From a checkpoint of a small mixture-of-experts model trained on Wikipedia: a variant of SOAP for the experts, 315M tokens.
Below are experts of layer 5 (counted from 0) of a mixture-of-experts language model. Rows are named router (the router's row for the expert), gate (a neuron's input weights, with its number), up (a neuron's input weights, with its number) and show model dimensions 0-255. Each number is 128 + 32 x the weight over its row's rms, rounded and kept within 0 to 255.
After each expert's rows: a language model's description of what the expert responds to. This comes from a sample of Wikipedia text that the model never trained on.

# expert 5
router [158 127 163 154 113 173 170  55 109 182 140  91 110 126  86 118 105 155  84  82 111 130 123 144 173 125 150  72  76 122  62 135  97 139 165 127 132 142 151 173 153  98 158  90 169 165 168 150  99 136 109  96 130 132 167 127 123 108 126  50 112 154 103 103 131 128 148  89  86 117 103 175 157 102 129 115 106 147 120 105 143  84 144 129 117 149 127  69 133 170 177 186 119 120 144 122 152 137  73  89 144 161 156 149 108 132 142  94 116 142 119 172 158 158 200 130 162 159  65 141  82 107 121 196  57  94 151 184 128 158  87 124 101 140 133 138 107  50 162 111 127 142 120 111 169 132 117 177 133 183 134 119  95 163 101 170 136 151 154 132 125 117 120 139 139 136  69 134 141  68  97 114 163 119 170 179 128 146 130  92 105 176 157 152 144  65 114 234  92 164  86 160 120 179 148 130 166 115 148 143 142  98 186 142  89 127  94 118 130 139 117 109 152 190 189 109 123  71  92 156 165 107 192 174 146 105 132  66 123  82 102 141 167 136 180 122 140 113 102 131  90 154 117  73  98 149 112 174 174 160 135 155  96 134  80 123]
gate0 [126 156 169  98 125  94 176 178  79  99 180 135 145  88 130 153  92 193 174 143 148  94  64 153 123 100  85  68 168  87 127 128 134  92 122 101 142 124 155 128 137 150 146 173 148  82 138 111 137 149 142 112  89 129 158 163 111 141 124 150 100 157  76 130  97 158  89 184 123 152 191 102 138  95 126 161 103 127 113 135 105  95 117 136  96 165  94 131 120 116 135 149 113 145 209 149 102 108  88 119 123 125  99 100 174 201 142 126 167  93 182  81 159  92 161 119 132  80 131 170 170 133 143 147 199 108 157  88  76  68  94 156 210  99 166 103  82 197 158 121 135 113 104 150  99 156 153  86  97 137  81 132 166 110 110 145 212 152 137 117  86  49 176 141  79 176 101 121 100 155 158 144 153 108  85 126 132  98 106 123 137 110  96  81 135  75 164 140 141 137 136 141 153 106 140 159 159 101 142 176 163 107 103  88  68 131 134 149 181 146 155 181  77 126 143 131 140 130 166 112 114 155 154  90 138 100 129 127 122 140 122 138 118 167 146 112 123 134 137 103 154 163 104 224  79  84 134 210 144 129 125 100  78 124 122 152]
up0 [120 150  79 110 148 100 112 137 156 101 139 142 141 156 111 116 107 106 136 151  73 115 155  82 177 115 133 178 128 133 115 153 105 188 111 151  73 129 114 153  94  88 125 115 190 135 131 114 106 140 110 106 158 124 116 130 180 112 134 126 128  78 189 136 130 141 120  62 155 183 133 143 126 163 148 128 132 137 123 128 141 140 126  94 208 120 203 120 170 133  94 120 140 119 123 159 101 100 172 126 172 140 100 116 125 101  63 126  99 167 196 157 149  84  99 146 120 178 102  63  67 113 123 101 110  73 127 126 136 104 115  84  84 117 116 100 192  94 112 174  94 106 134  97  98 174  98  80 196 161 138 131 132 124 186 139  97  79 109  92 156 121 131  73 133 119  93 108  50 111 101 125 116 106 175 143 171 114 160 103 159 121 170 160 120 128 119 127 113  12 138  98 121 145  83  85  78  97 120 116  70 153 152 114 164 128 116 143 122 121 158  95 161  78 172 131 129 164 108 142  80 124 161 113  81 118 163 169 102 108 139 115  73  59 113 116 136 210 141 130 128  91 122 125 162 156 102  33  87 115  77 137 131  92 109  62]
What it handles: Digits inside numbers and years plus word-ending pieces in names and terms, such as 2'005', '230' hp, Engineering, -ings.

# expert 10
router [159 110 151 181 116 190 150  87  95 143  93  52 113 110 107 126 161 157  43  96 125 124 105 215 180 138 135  99  84 116  89 104 118 161 144  84 109 144 124 155 164 113 123  98 145 137 157 203 122 133 132 106 161 107 171 147 149  71 145  86 146 172  63 101 115 122 114  95 118 116  61 139 152 141 143 102 119 111 112 121 111 139 146 144 129 121 104  90 130 146 147 159 101 130 132  89 158 111 104  68 156 154 172 133 129 138 147  74  89 122 105 163 176 100 161 136 162 149 134 138  95 152 108 144  99 106 191 195 122 152  92  84 122 155 153 168 132 113 175 119 177 104  82 105 178 129  93 193  90 187  97 109  98 132  70 157 123 116 194 100 133 162 140 145 127 135  90 180 141  93 100 171 175 132 122 165 115 166  97 111  85 175 188 139 131  89  72 193  98 166  86 143 116 142 171 126 136 144 150 105 141 116 163 209 117 122  96 106 117 127 118 130 179 151 128 139 101  83  84 166 150 128 127 175 158  43 118  74 117  80  94 131 118 101 177 119 161  91  86 100 126 158 106 110  77 132 121 150 145 163 152 124 121 152  90 152]
gate1 [120 120 145 161 171  92 107 154 144  70  70  67 188 152 122 133  97 153 165 110 104 106 103  92 135 137 186 122 134 151  73  46 164 112 128 140 156 111 153  79 105 126 104 163 176 148 132 110 133 124 161 101 105  33 144  96 121 133 113 111 183 115 117 137 118 139 136 147 148 148 118 168 182 142 139 100 126 174 100 133 166 155  76 120  86 133 141 120 140  47  96 109 187 152 106  66 109 153 128 140 107  80 130 113  93 108 162  83 155 114 119 158 183 101 137  58  96 109  86 138 164 145 118  62 171 165 150 111 104 125 112  94 115 135 156 165 130 171 173 109 132 142 163 154 122 108 187  86 158 167 152 167 146  61 118 105 158 115  82  91 219 165 144 120 117 168 105 170 147 115 137 173 139 104 113 125 131 143 162 167 117 104 151 159 136 106 126  97 128  90 112 138 149  89 106 118 125 163  93 158  84 170 187 198 174 142 123 172  95 139 107 209 144 115 109 208 101 127 105 119 121 137 152  94 117 136 110 136  99 125 105 100 150  84 148 127 116 135 171 150  96 150  71 118 190 121 135 145 155  83 142  73 150 199 110 160]
up1 [132 197  72 102 112 137 104 126 124 184 116  67 104  93  96  91  76 165 120  90 155  91 147 137  83  97 115 152 112 146 147 112 100 139 132  74 119 138 151  99 174 137  92 156 149  82 129 114  84 143 145  81 122 163 118 118 138 156 103 103 158  87 134 130  56 130  29  60 110 143 191 119 141 149 152  91 121  81 113  89 119 203 110 157 150 121 205 144 117 117  99 140 150  70 119 103 110 148  97 168 160 100 161  86  99 151 204 139 137 141 135 106 156 160 163  99 158 164 102  96 111  69 136 168 115 135 123 126 129 157  76 142 152 117 162  96 174 127  53 160 112  77 140 125 152  72 129 109 121 115 105 167 117 138 180 129 127 119 130 171 197 134 114 127 184  74  79 102 141 132 132 128 132 152 154 100 183  94 123 119 125 139  88 123  75 166  96 109  75 132 119 137 161 103 187 138 119 156 149 106 124 124 129 118 170 155 114 164  96 133 162 104 142 180 133 107 142 134  94 155 171 124 163 157  71 144 130 194 110 127 150  79 132 118 138 114 150 179 150 172  78  86 167  53 147 141 160 155 117  86  96  72  84 118 119 181]
What it handles: Word-internal pieces and digits inside dates, fractions, specs and tables, such as ic in particularly, 3 in 2/3, 943 in 1943, closing parentheses.

# expert 60
router [173 135 140 169  94 210 136  81  73 183  91  80 121 115  80 115 133 115  77 117 127 130  93 188 169 110 111 108 103 121 115 113  77 157 168 136 138 130 132 179 160  81 131  75 139 140 158 175 121 119 150 118 170 114 108 116 181 118  92  98 104 176  96  91 113  75 112 143 113  97  85 180 133 125 154 116 115 108  99 112 135 111 160 151 167 131 112 103 164  95 170 144 129 127 144 101 143 153  99 131 163 167 175 188  96 142 154  97 108 108  89 152 158 148 128 150 171 103  76 119  75 148 110 183 117 146 148 134 160 161 100  92 121 149 114 175 141 124 195 117 156 138 114  86 133 141 130 163 146 152  92 128  41 123 102 132 123  94 192 197 150  96 128 169 168 120 108 145 137 111  83 116 178 131 171 173 123 142 106 134 153 154 155 184  79 101  79 206  66 180 131 134  89 172 138  91 187 131 189 121 137 129 175 151 133 100  88 104 102 128 132 134 189 149 182 137 118  92  98 135 152 121 100 192 139  56 150 115 113 104 105 135 201 106 158 150 168  94 121 162 100 120 117  93  96 143 116 176 159 155 154 136  84 158  90 155]
gate0 [126 127 175  46 202 134 166 146 114 105 118 126 140 133 131 178 154 148 162 214 160 122  97  89 157 115 118  91 191 168 140  80 118 119 140  81  75 162  63  97  80 133 133 113 185  91 142 156 141 145 134 145 185  97 118  98 144 116 124 163 111 155  84 132 148 148 118 163 101 132 161 161 122 113 121 126 169 149  95 117  93 113  80 118 122  94 155 132 171 111 175  85 124 119 173 155 126 115 112 158 156  99 168 105 184 184 145 104 174 150 126 125 157 107 185 150  66 133  69 145 170  98 135  96 155 145 100 111  81 105 165 156 151 123 160  93 178 151  96 110 183 163 118 123 107 113 174 114  89  76 104 141 125 132 137 106 126 131 198  99 153 127 142 160  92 181  73 131  95 164 134 100 108 116 120  98 213 129 174 119  94 130 150  91  70 107 176 142 140 135 116  95 136 151 121 200 162 140 167 160 166  62 105 100 110 181 101 130 120  97 146 159 112 124 124 114 103 132 119 141  95 166 154 126 137 148 172 166 130 176 121 123 132 191 156 123 115 103 150 121 102 100 118 216 108  78 141 219 147 172 151  82 112 147 153 120]
up0 [185 135  74 134 157 132 167 127 142  43 109 191 121 142 147  86 123  88 121 159 135 134 120  91 149  92 116 187  64 121 136 175 116 139 124 182 112  93 139 134  83 123 116 154 168 168  79  89 130  83  75 163 155 189 118 170 138 119 143 113 147  86 161 140 162 171 140  97 145 158 145 102 153 125  95 111 123  61 150 128 182  95 149 104  98 128 131 183 112 113 123 116 139 120 153 158 139 168 170 128 144 103 132 154  92 134  92 111 118 154 197 174 145 109  85  94 113 116 162  97 102  85 154 111  68  86  82 207 118 125 157 139 138  90 173 124 105 144 142 217 162  89  97  95 108 173  90 153 159 144 154 135 139  58 176 141 122 157  90  93 177 132 135 102  95 129  56 105 104 114 133 130 129  92 147 111 131 104 181 147 159  98 144 139  97  86 102 150  93 103 126 126 161 157 143 109  73 137 137 126 102 160 128 118 195 107 144 150 138 166 236  96 173  82 159 122 131 179 115 109  97 147 109 131  75 109 102 191 162 100 138  96 145  99 154  61 145 170 164 151 135 130 143 106 150 153  68 136 116 129 163  94 120 162 131  95]
What it handles: Proper nouns and content words right after of, in, to, with or against, such as Los Angeles, Victoria Park, Canterbury, death, major.

# expert 51
router [157 118 114 171 140 143 116  61 118 158 125 102 103 151  78 159 126 130 100  62  92 111  86 191 159 112 114  84  51  93  74 106 125 151 144 133 135 174 149 136 174 102 146 106 192 135 167 170 135 127  85 120 134 141 121 144 152 104 141  83 100 183  73 104 106 115 111 133  84 118 105 148 130 107 126  80  99  97  80 116 142 144 172 167  98 128 115 110 165 134 222 148 139  66 159  99 149 137  86 117 148 179 160 157  94 181 158  92  48 103  49 171 137 150 186 153 170 134 106 138 106 140 109 131 100 112 162 181 150 162  87 102 108 150 130 166 125 108  97 108 167 138  90  74 129 125 156 180 128 193 112  99  87 129  79 136 192 114 146 156 144 103 108 177 172 129  94 152 133  76  84 124 175 120 160 177  76 143 110 119 100 138 167 132 110  52  79 127 104 186 109 181 119 153 159 102 155 132 164  99 123 109 167 150 146 118  77 119 122 112 137 151 174 160 158 115 125 105  95 144 172 107 105 125 127  90 153  69  90  84  96 137 121 135 185 156 168 133 114 116 108 141 114  93 118 127 127 157 153 141 181 156  91 151 104 167]
gate1 [174 154 124 163 146 127 120 146 108  78 154 114 143 158 143 135  55 208 134 137 109 139 120 136 136 199 156 234 110 120  59  87 183 150 136 165 163  92 137  55 114  97 118 144 130  83 124 121 191 147 100  86 110 124 127  88 140 136 128 102 130 164 116  95 152 148  91 124 135 143  82 181 153  92 121  85  80  87 134 149  65 141 104 172  93 183 116  79  53 148 106  85  78 163  99  60 128 174 164  80  80  94 173 159 150 113 179 116 117 157 172 143 113 112 113 134  97  98  59 109 151 140 101  66 160 145 118 166  99 130 108 102 131 153 188 138 129 156 100 134 174 154  76 206 144 101 128 139 185 128 102 121 170 101 145 106 142 105 159  61 119 139  91 123 128 135 112 139 156 129 101 164 151 125 134  46 150 156 130 153 132 104 149 158 143  91 125 176  97  99 158 147 146  84 139 117  98 185 124 119 138 141 123 183 143 154 124 152 132  89  51 149 113 111 136 134  91 141 129 160 109 169 110 150  94 126 101 144 137 164 141 149 166 125 182 171 154 152 113 128 123 111  68  90 146 123 129 122 158 110 139  73 116 151 133 113]
up1 [118 145 143 181  82 137 146 139 179 138 124 100  95 131 127 103 164 149 154 127 148 133 143 189 121 140 130 106 121 118 121 142 124  90 136 102 145 128  76 138 101 119 115 176  98 159  80 197 122 102 128 119 132 120  75 129 118 103  78 100 164 108 124 151 140 133 126 142 114 140 173  87 186 138 160 136 166 104  97 138 150 172 117 187  98 113 199 186 134 132 109 132 191 137 126 126  63 126 103 141 185 154 157  56 132 143  96  73 154 143 152 118 185 164  91  98 118  89  84 117  66 134 143 168 161 159 167 120  96 185 109 178 133 129 158 154 141 164 147 101 108 115  84  75 102 140 141 167  68 101  85 113 132 165 167 122 114 115 115 183 180 132 192 139 153 154 130  79 159 149  97  98 148  99 103 147 167 135 185 142 125 161  67 152  60 137 109 112 124 112  93 119 156 135 146 139 125 170 137  92 188 112  91  99 209 141 131 182 138 107 204 149 212 171 110 154 185 135 109  57  89 100 190 161  50 139 145 138 121 113 159  98 132  83 176  94  94 161 129 140 131 110 166 117 116 135 119 155  78 136 111 150 120 121 102 156]
What it handles: Standalone numbers in scores, censuses, percentages and numbered lists, and spelled numbers such as five, six, 54,285.

# expert 41
router [177 116 141 172 119 180 134  95  89 165  98  86  79 124  84 111 134 139  89 105 129 108  92 217 168 133 137 112 113 113  45 123  95 154 146 129 135 177 153 183 131  93 147  66 176 152 163 172 111 142 130 119 149  90 174 116 158  92 125  99 107 163  56 113  79 139 106 129  93 111  81 153 148 135 134 112 135 108  80  84 150 127 133 155 119 131 145 103 161 105 141 218 129 131 156 101 150 165 123 125 172 176 180 166 111 127 152 112  77  85  88 143 164 169 186 149 178 114 118 126  74 150 113 171  87 129 163 217 132 182  70 101 118 133 122 166 151 111 142 120 162 143 104 105 173 132  83 155 156 162  99 110  55 156  80 147 174 134 177 165 114 131 115 181 173 139  66 190 126  79  82 128 192 126 162 169 108 166 112  90  98 164 141 146 120  79  93 156  97 160 122 175 108 170 179 110 169 121 160 143 147 137 171 174 122 110 116  97 132 123 113 140 186 130 133 125  97  87 111 151 145 119 152 178 173  59 141  90 109  92 115 134 151 102 159 122 125 131 109 128 108 126 119  95  99 124 135 145 124 139 145 131 102 155  90 129]
gate0 [165 111 104  99 162 155  97  93  92  86 186  78 131  78 145  92 117 146 198 142 131 112 142 121 126  65  99 104 157  99 133 137 112 132 129 100  94 165 166 119  97  89 126 144 149  72 149 100 171 167 157 128  77 148 165 150 140  86 100 179 131 119  74 119 139 166 104 166 122 169 141  49 137 128 128 144 110 151 134 110  99 119 136 146  70 181 150 177  97 109 101 161 138 139 158 113 101  66 103 123 124 105 105 109 212 154 209 180 139  70 113 135 146  80 170 131  62 122  62 141 159 156 104 101 143 134  99 128 111 116 122 209 177 126 151  86 121 233 139  75 125 112  97 129 133 174 215 111 165 130 106 114 133 128 105 132 138 116 138 135 136 150  98  98 137 150 123 107  96 157 162 118 124 102 107 113 148 113  59 122 177 117 101  81  99  97 156 144 172 166 197 124 149 120 125 162 149 128 144 119 170 127 142  83 120 115 109 154 186  55  85 142  96 120 137 148 115 135 131 138 151 147 138 177 160 149 128 109 117 193 143 100 144 111 125 159 163 139 133  82 125 149  55  95 118 111 116 160 150 192 108  91 168  87 151  89]
up0 [108 116 102 119 137  58 151  92 149  92 104 159 143 174 137  80 116  72  42 109 123  89 127  97 159 111 111 144 112  89 109 101 123 115 125 155 137  89 127 119  96  88 112 156  67 147 151 166 162 165  70  66 158 103 174 169  92 139 104  96 183  91 180 113 155 167 158 111 127 136 166 111 166 101 122 151 183  86 155 187 186 110 120 119  99  86 165 127 167 148 190 133 144  50 172 156 102 104 133 140 140 130 126 167 100  89  67 198 140 144 186 151  97  84 127 115 131 138 187 103  66 116 138 138  89 150 139 102 139 158 167 157  83 160 141 124 118 112 105 134 145 110  79 115 106 154  68 119 151 100 170 123 201 140 158  95 135  90 125  62 145 150 159 116 143 144  71 139  85  66 141 139 142 130 109 153 179 147 160 140 103  75 143 137 178  98 106 122  86  99  91 110 146 119 158  89  85 103 108 117  85 161 102 103 167 123 131 126 130 177 170 120 184 130 152  92 127 147 144 151 125 143 130 104 101  83 142 176 172  98 154 126 133 103 144  65 135 150 117 120 152 121 125 179 184 171 100  84 128  81  81 106 101  77 111 138]
What it handles: Prefix pieces like inter-, non-, trans-, pre-, plus "(aged", digits, en dashes, and foreign-script pieces inside tables.

# expert 50
router [139 128 149 148 129 149 157  80  65 149 146  96  95 125 100 109 130 126  70  93  90 136 127 194 164 154 167  71 103 111  58  95 103 174 141 173 113 159 139 123 171 111 163 108 169 145 167 152  79 146 117  96 153 133 161 142 179  96 159  67  88 136  90 108 107 100 145 124 146 114 125 128 166  81 151 117  71 101 108  72 131  83 163 160 115 104 118  72 141 166 164 190 114 123 142 104 170 120 100  75 143 174 153 164 109 136 168  70  92 133  37 181 165 140 175 137 158 120  99 118 118 131 110 148  55 111 137 165 133 191  83 133 109 170 146 137 149 118 152 117 147 126 112  98 164 135 109 172 141 214 115  95 114 144  80 150 118 120 155 119  79 113 100 145 148 152  77 144 137  92  92 130 165 123 131 187  82 158 108 106 142 184 185 154 111  63  82 150  80 185  93 162 114 179 156 121 195 110 163 108 146  93 172 163 125 105  76  78 148 113 122  99 152 142 149 105 109 107 103 174 135 111 146 119 147 108 156  97 136  65  98 162 152 124 162 118 169 121  95 113 101 134  94  73  95 111  92 155 153 129 172 152  98 125 122 123]
gate1 [200 101 105 108 142 134 118 136 119  84 106 119  74 156 126 136  52 172 198 160 159 113 106 157 166 103 142 177  65 173  92 137 170  93 142 156 180 145  70  90 116  79 149 182 153  87 147 163 148 123 110  93 118 120 129 106 122 144  98 132 156 135 116 132 165  96  73 159 133 122 154 157 118 109 115  86 114 101  95 109 122 184  78 185 109 149 147 140 128 110  61 122 161 111  90 100 118 155 122  72  80  97 115 126 137 127 153 109  96 104 142 189 171  87 149 124 116 111 109  46 160 127 201  80 174 171  97  71 146 139  69 114 165 135 109 151 120 131 145 128 134 142 122 133 149 130 125  61 126 160 149 124 143 109 118  95 102  99 161  39 148 123 129 106 131  92 101  81 167 117 147 162 116 130 117  76 126 185 144 171 144  67 145 211  95  75 163 141 163 131 114 119 133 124 102 166 155 174 181 109  74 128 106 184 162 185 178 172 139 105  83 102 130 116 122 144 135 133 114 132  93 186 114 110 130 126 119 170 116 170  95 120 197  92 122 121 166 124 149  84 115  98  82 130 137 163 146 163 169 112 106  75 112 132  97 115]
up1 [131 201 101 160  93 147  73 166 137 155  79 131  92 144 112 112 158 135  98  95 138 109  89 137  99 165 137 133 112 105 148 120 139 149 158  91 126  61 151  93 100 165 107 123 104 175 109 109 165 146 106  99 114 105  50 160 107 127  88  81 125 133  87 149  69 130  93 152 114 156 133 160 142 162 138 130 156 154 104 110 113 136 113 116 139  99 210 167 106 101 101 106 131  78 147  79 108 107 134 176 162 107 180 176  68 100 109 105 195 107 104 123 130 186 104  91 119 100  94 166 136 122 123 183 128 160 154 132  83 137 161 186 143 119 139 152 126 104  76 109 122 119  96 156 154 132 120 182 108  78 114 118 145 125 212 158 110 129 154 202 167  96 123 117 192 110 111 158  93 131 163 104 133  75 149 119 155 111 150 138 145 178  90 134  57 182 101  54 129 112  66 151 150 148 136 144  74 126  92 136 111 150 112 131 161 180 147 153  55 109 127 125 143  61  95 104 120 135  96  75 172 101 174 127 131 138 150 141  93 104 189  56 123 120 179 109  88 177  71 121 120 142 167 100 151 135 120  85 141 111 133  94 137 190 118 158]
What it handles: Numbers and pipes inside sports and election tables, plus role and organization word pieces like coach, stakeholder, producers, league, Commission.

# expert 4
router [152 118 165 184  63 200 142 106 124 139 129  93 117 121 135 154 122 130  83  74 122 112 121 177 160 103 143  50 110  92  95 153 113 170 147 110 141 160 145 149 194 110 161  97 184 163 174 153 124 146 116 107 160  98 149 132 139 117 120  91 112 163  74  82 102 110  99 134 114 138  67 122 159 113 136 112 101 158  83 116 145 106 136 160  90 110 131 111 158 144 174 156 143  96 156 132 143 142  73 138 171 176 132 190 102 159 154  75  80 112 107 165 122 179 182 157 177 166 105 121  76 138 112 148  84 135 153 180 117 204  70  97 103 136 132 156 120  66 138 116 139 125 111  84 174  94  80 144 112 149 136 121 100 143  83 153 184 137 166 128 153 140 140 187 140 136 114 130 164  96 111 134 177 154 165 198 109 153 145 133 137 144 161 142 148  88  83 203  76 155 111 162 148 173 179  95 139 120 168 151 144  95 160 144 143 146  75 156 133 126 128 102 190 149 181 133 113 103 144 156 122 127 160 186 153  71 142  71  82  53 126 108 134 129 176 140 150 102 105 143  98 135 110  94  79 107 128 182 108 109 158 157  87 141  62 140]
gate1 [195 159 117 144 152  87  85 174 121 127 198  69 134 127 171 127 127 179 188 130 144 109 110 150 151 131 151 139  73 124  78 168 136  79 147 123 207  81 143  68 116  69 111 170 102 157  89 161 169  87  92 115 150 163 118 115 154 155 166 132 159 182 142 142 186 160 135 108 156 159  98 156 149 103 107 111  91  69 121 128  80 142  95 171  72 165 100 103  99  93 134 140 136 148  89  95 110 171 178 152 107  91 143 146 104 114 179  46 100  89 116 154 134 111 101 104 113 101 107 120 145 177 144 105 184 139  76 108 128 161  82 104 126  78 110 219 156 153 148 113 154  79  76 176 154 144 167 111 148  84 140 144 167 114 108 137  81 115 130  85 149 135 146  82 145 105 116 110 147  77  88 159 124 145 156 128 121 145 148 143 119  78 131 136 112 134 173 105 146 111 158 118  97  98 146 130 100 152 126  98 139 135 155 147 165 112 159  80 117  71  96 134 166  93 128 166 101 152 101  92 209 112 105 111 104  70 128 116 128 164 106 114 152 107 168 130  92 150  87 132 122  96 100 109 158 161  69 103 180 144 152  51 139 174 154 156]
up1 [170 112  89 130 131 187 187 137 107  57 145 114  87 115 146 128 111 155 112 102 173 100 137 171  90 143 119 131 134 133 130  79 117  79 148 115 153 140 131 154 115 104  97 150  97 106 105 117 150  81 150 112 162 135  95 157 121 119  96 130 136 111  80 146 124  83 105 105 132 144 106  58 167  77 150 140 150  98 143 141 171 142  92 172  92 150 161 210 124 140  87 105 168 137  96 102 111 127 110 124 135 130 101 120  93 152 130 119 166 116 119 113 135 134 133  86  94  80 147 142  89 215 160 176 124 109 131 192 124 157  60 170 161 123 223 139 139 127 135 139 125  73  95 120 118 123  97 190  78 116  65 162 171 135 166 116 101 106 115 152 144 103 197 106 186 147 108  99 163 107 132  68  95 132 174 160 165 125 178 227 192 174 158 120 134 153 102  81 117 135  88 130 167 113 169  75 123 137 113  75 124 110  76 105 207  80 122 158 116  98 143 111 170  82 126 108 118 113 142  94 115 204 180 118 130  81 156 156 133  94 121 178  99  87 122 118  77 130 102 123 113 159 126 135 126 133  92 114  91  92  73 110 136 165 127 130]
What it handles: Leading digit of four-digit years after in, commas or table bars, such as 1 of 1415 or 2 of 2002; also career phrases like joined the, became a, won the.

# expert 25
router [144 114 161 160 127 171 175  80 107 163 118  76 112 158  91 139 150 165  64  78 118 122 138 142 176 126 114 123  96 151  96 146  88 150 134  99 131 143 132 169 184 103 142  65 178 135 132 159 144 124 111 102 156 117 148  99 184 103  65 105 110 125  75 110 120  92  97 110 126 121  58 156 146 118 161 103 122 160 115 111 152 144 135 147 137 140 105 119 131 132 168 149 111 143 172 155 166 127  90  98 163 205 156 187 109 136 143 101  90 110 132 155 164 160 179 142 210 167 103 128  91 136 104 149  52  63 198 150 155 191  83  84 120 122 137 140 136  76 136 135 179 122 105  93 149 128  86 159 142 173 140 112  47 141 117 120 155 128 187 154 107 156 141 198 147 138  70 152 120 100  81  98 153 164 161 156 108 146 120  93 115 171 148 150 131  72  90 151  82 137 108 172 123 132 190 126 152 136 172 107 147  84 171 188 138 120  82 159 109 100 123  97 150 127 171 129 110 114 112 176 149 101 148 203 137  74 152  63  99  81  91 112 153 140 169 134 185 119 109 113 114 104 108 121  60 144 135 150 112 128 160 133 113 141  76 154]
gate2 [182 137 138 107 131 141 116 108 123 132 145  83 156 150 175 134 118 159  88  60 146 119  58  66 125  94  83 176  99 123 124 121 202  99 162 141 129  49 119 122 154 118  81  82  73 183 192 123 117 142 118 102 101 110 161 195 170 124 149 174 164 161  86 122 129 172 105 137 137 157 111 133 139 155  87 124  76 109  55  98 115 109 128 148  90  99 114 169 113 106 121 165  81 182  82 114 161 122 123 122 131 148 115 116 133  86 124 157  99 133 191  84 147 114 128 141 156 154 101 144  62  98 186 101  89 182 150  89 165 182 136  97 165 133 119  88 132 160 172 153 132 134 113 139  73 130 131  88 192  82 171 117 128  45 149 123 151 132 180 129  96 124 136 122 129 108 124 118  96 178  84 139 140 164  97 166 150 147  93 122 130  89  75 118 124 140  94 155 162 103 149  82  93 131 105 134 116 121 108 176 138  62 115 156 131  85 115  95 182 160 131  84 162 126 123 160 161 187 134 148 164 117  92 150  80 163 143  96 113 175 145 123  81 151 154 186 143  47 103 148 137  99 130 105  88 142 163 117 115 137 116 118 135  85 180 169]
up2 [ 81 130 159 161 151 150  97 162 167 161 141 119 106 130 163 128 185 123 196 130  90 142 168 136 147  70 154  86 152 122 156 146 117 117 124  87 105 151 142 120 136 129 146  91 114 153  28 118 100 184 154  90 146 174 170 136  54 105  84 158 156 156  97 159 167  95 110 185 104 100  63 149  84 162  89 164 115 122 151 112  80 151 147 123 149 171 154 163 136 112 118 160 192 142 183  92 136 141 124 183 170 114 136 102 134 163 150 192 146 122 100 124 110  57 148  40 146 152  99  88 177  75 137 130 156  59 147 124 136 149  93 105  98 149 112 143 149 118  72 107 110 146 146 200 103 115 146 170 104 121  79 162 164 191 118 175 127 127 128 145 101 163  87 134  88 150 144 106 152 190 183 116 125 147 118 131 126 127 154  62 126  60  72  97 166 104 187 111 133 156 164 114 123 165 124 124 174 116 114 166 108 145 143  84  98 108 155  96 177  96 136 182 172  95 148 120 112 114 152 196 137  78 104 148 133 148 122 136 128 146 163 121  93 138 106 102 157 181 127 141  62 125 124 134 144 168 140 130 130 118 161  98  96 140 130 107]
What it handles: The -ed and -ated suffixes ending verbs, such as disputed and lauded, plus standalone numbers in dates and table cells, e.g. 28, 10, 11.

# expert 2
router [148 132 168 191  90 166 146  93 109 179 133  80 115 136 105 144 142 139  93 104 131 135 124 186 230 139 149 104 127 141 105 136  97 143 140 104 107 160 126 158 180 101 148  99 153 147 146 146  99 138 137 123 217 115 160 106 134  74  94  88  92 127  91 125  96  80 114 130 108  99  45 172 176 139 162 102  84  99  86 119 151 108 169 145 111 140 117 120 117 101 187 241 127 111 127 133 185 170 130 114 170 172 140 186  97 139 139 117  87 149  90 161 139 170 140 161 183 141 106 131  87 131 106 171  49 130 163 160 132 134 106 107 139 136 161 150 158 139 186 156 150 161 120  85 149 111  94 151 146 153 121 122 112 141 100 189 140 116 155 177 151 108 125 135 120 183  89 127 148 115 102 136 177 139 174 177 124 146 112  72  99 172 150 169 140 120  44 177  92 171 102 167 124 162 147 105 154 135 162 168 145  75 165 172 127 136 114 100 118 120 142 113 158 127 164 152 108  92  94 145 112  72 121 172 155 118 154  88 126  41 108 100 169 124 150 125 131 104  92 123 101  94 108  93 110 129  74 165 118 130 178 159  90 161  99 112]
gate0 [ 89 128 148 103 117  96 111 204 116 135 148 118 137 117 112 191 111 138 154 165 123 143 130 109 151  66 156 102 121  84 157  76 140  95 128  90 132 130 132 203 133 118 139 129 153  81 144 194 141 152 174 188 123 181 121  98 157 150 107 141  87  99 102 140 136 132  91 203  75 176 186 185 146  96 123 146 121 202 126 206 149 151 134 123 116 116  88 123 105  52 125 161  97 119 150 148 147 130 119 129 164 126  93 110 199 199 121 139 123  83 126 150  95  92 136 145  79 128  56 113 103  95 150 137 152 141 110 110 141  96 112 158 154 111 157 117 186 162 186  72 134  93  70 118 116 154 140 121 149  34 133 142 122 106 122 102 163 119 165 136  67 116 127  75  65 178 147 108 130 143 123 164 141 150 109 108 130 131 120 130 121 158 123 111 132 105 178 149 113 156 150 144 164 125 141 110 166  99 132 125 118  97 115 115  89 178 143 177 117 154 184 123  81  67 145 148  99  94  42 132  80 138 157 138 167 136 127 112  99 135 148 133 137 171 119 119 165 166 179  84 144 126  94 186 109 149 164  96 191 191  95 134  86 101 140 111]
up0 [132  91  98 105  89 110 102  89 142  75 103 129 105 208 133 118 120 100  70 112 124 117 145 120 151 115  64  83 106 117 149 170  91 173 113 125  97 143 140 135 130 143  85 164 156 131 145  76 137 110  73 116 128 121 122 162 111 116 139 138 142  61 131 149 116 108 151 106 160 133 120 109 120 122 120  87 149  40 113 113 122 105 109 113 118 172 179 143 116 109 153 185 129  62 166 177 126 135 141 140 127 112  46 169  71 124  97 187 127 157 223 107 136  35  86 123 116 160 160  82  87 114 117 144 125 144 151 116 154 151 138 134  97 135 143 192 120 203 153 142 148 119 166 107  59  95 127  96 195 149 135 124 181  91  96 157 104 128 150 145 113 145 124 174 149 149  95 108 122 128 146 126 175 122 155 108 223 114 146 117 112  82 147 124 101 157 106 110  72  89 141 106 126 168 166  81 100  78 106  88 105 192 118 115 214 115 141 127 101 153 148 137 181 105 135 107 169 147 164  84 101 135  96 150 124  89 137 137 182 137 101  82 115 127  94  62 117 139 172 155  95 100  85 129 157 145  68 114 131  91 171 118 133 116 126  91]
What it handles: Commas, semicolons, and/but/while joining clauses or list items, often after place names, plus table pipes, e.g. ", and", ", but", ";".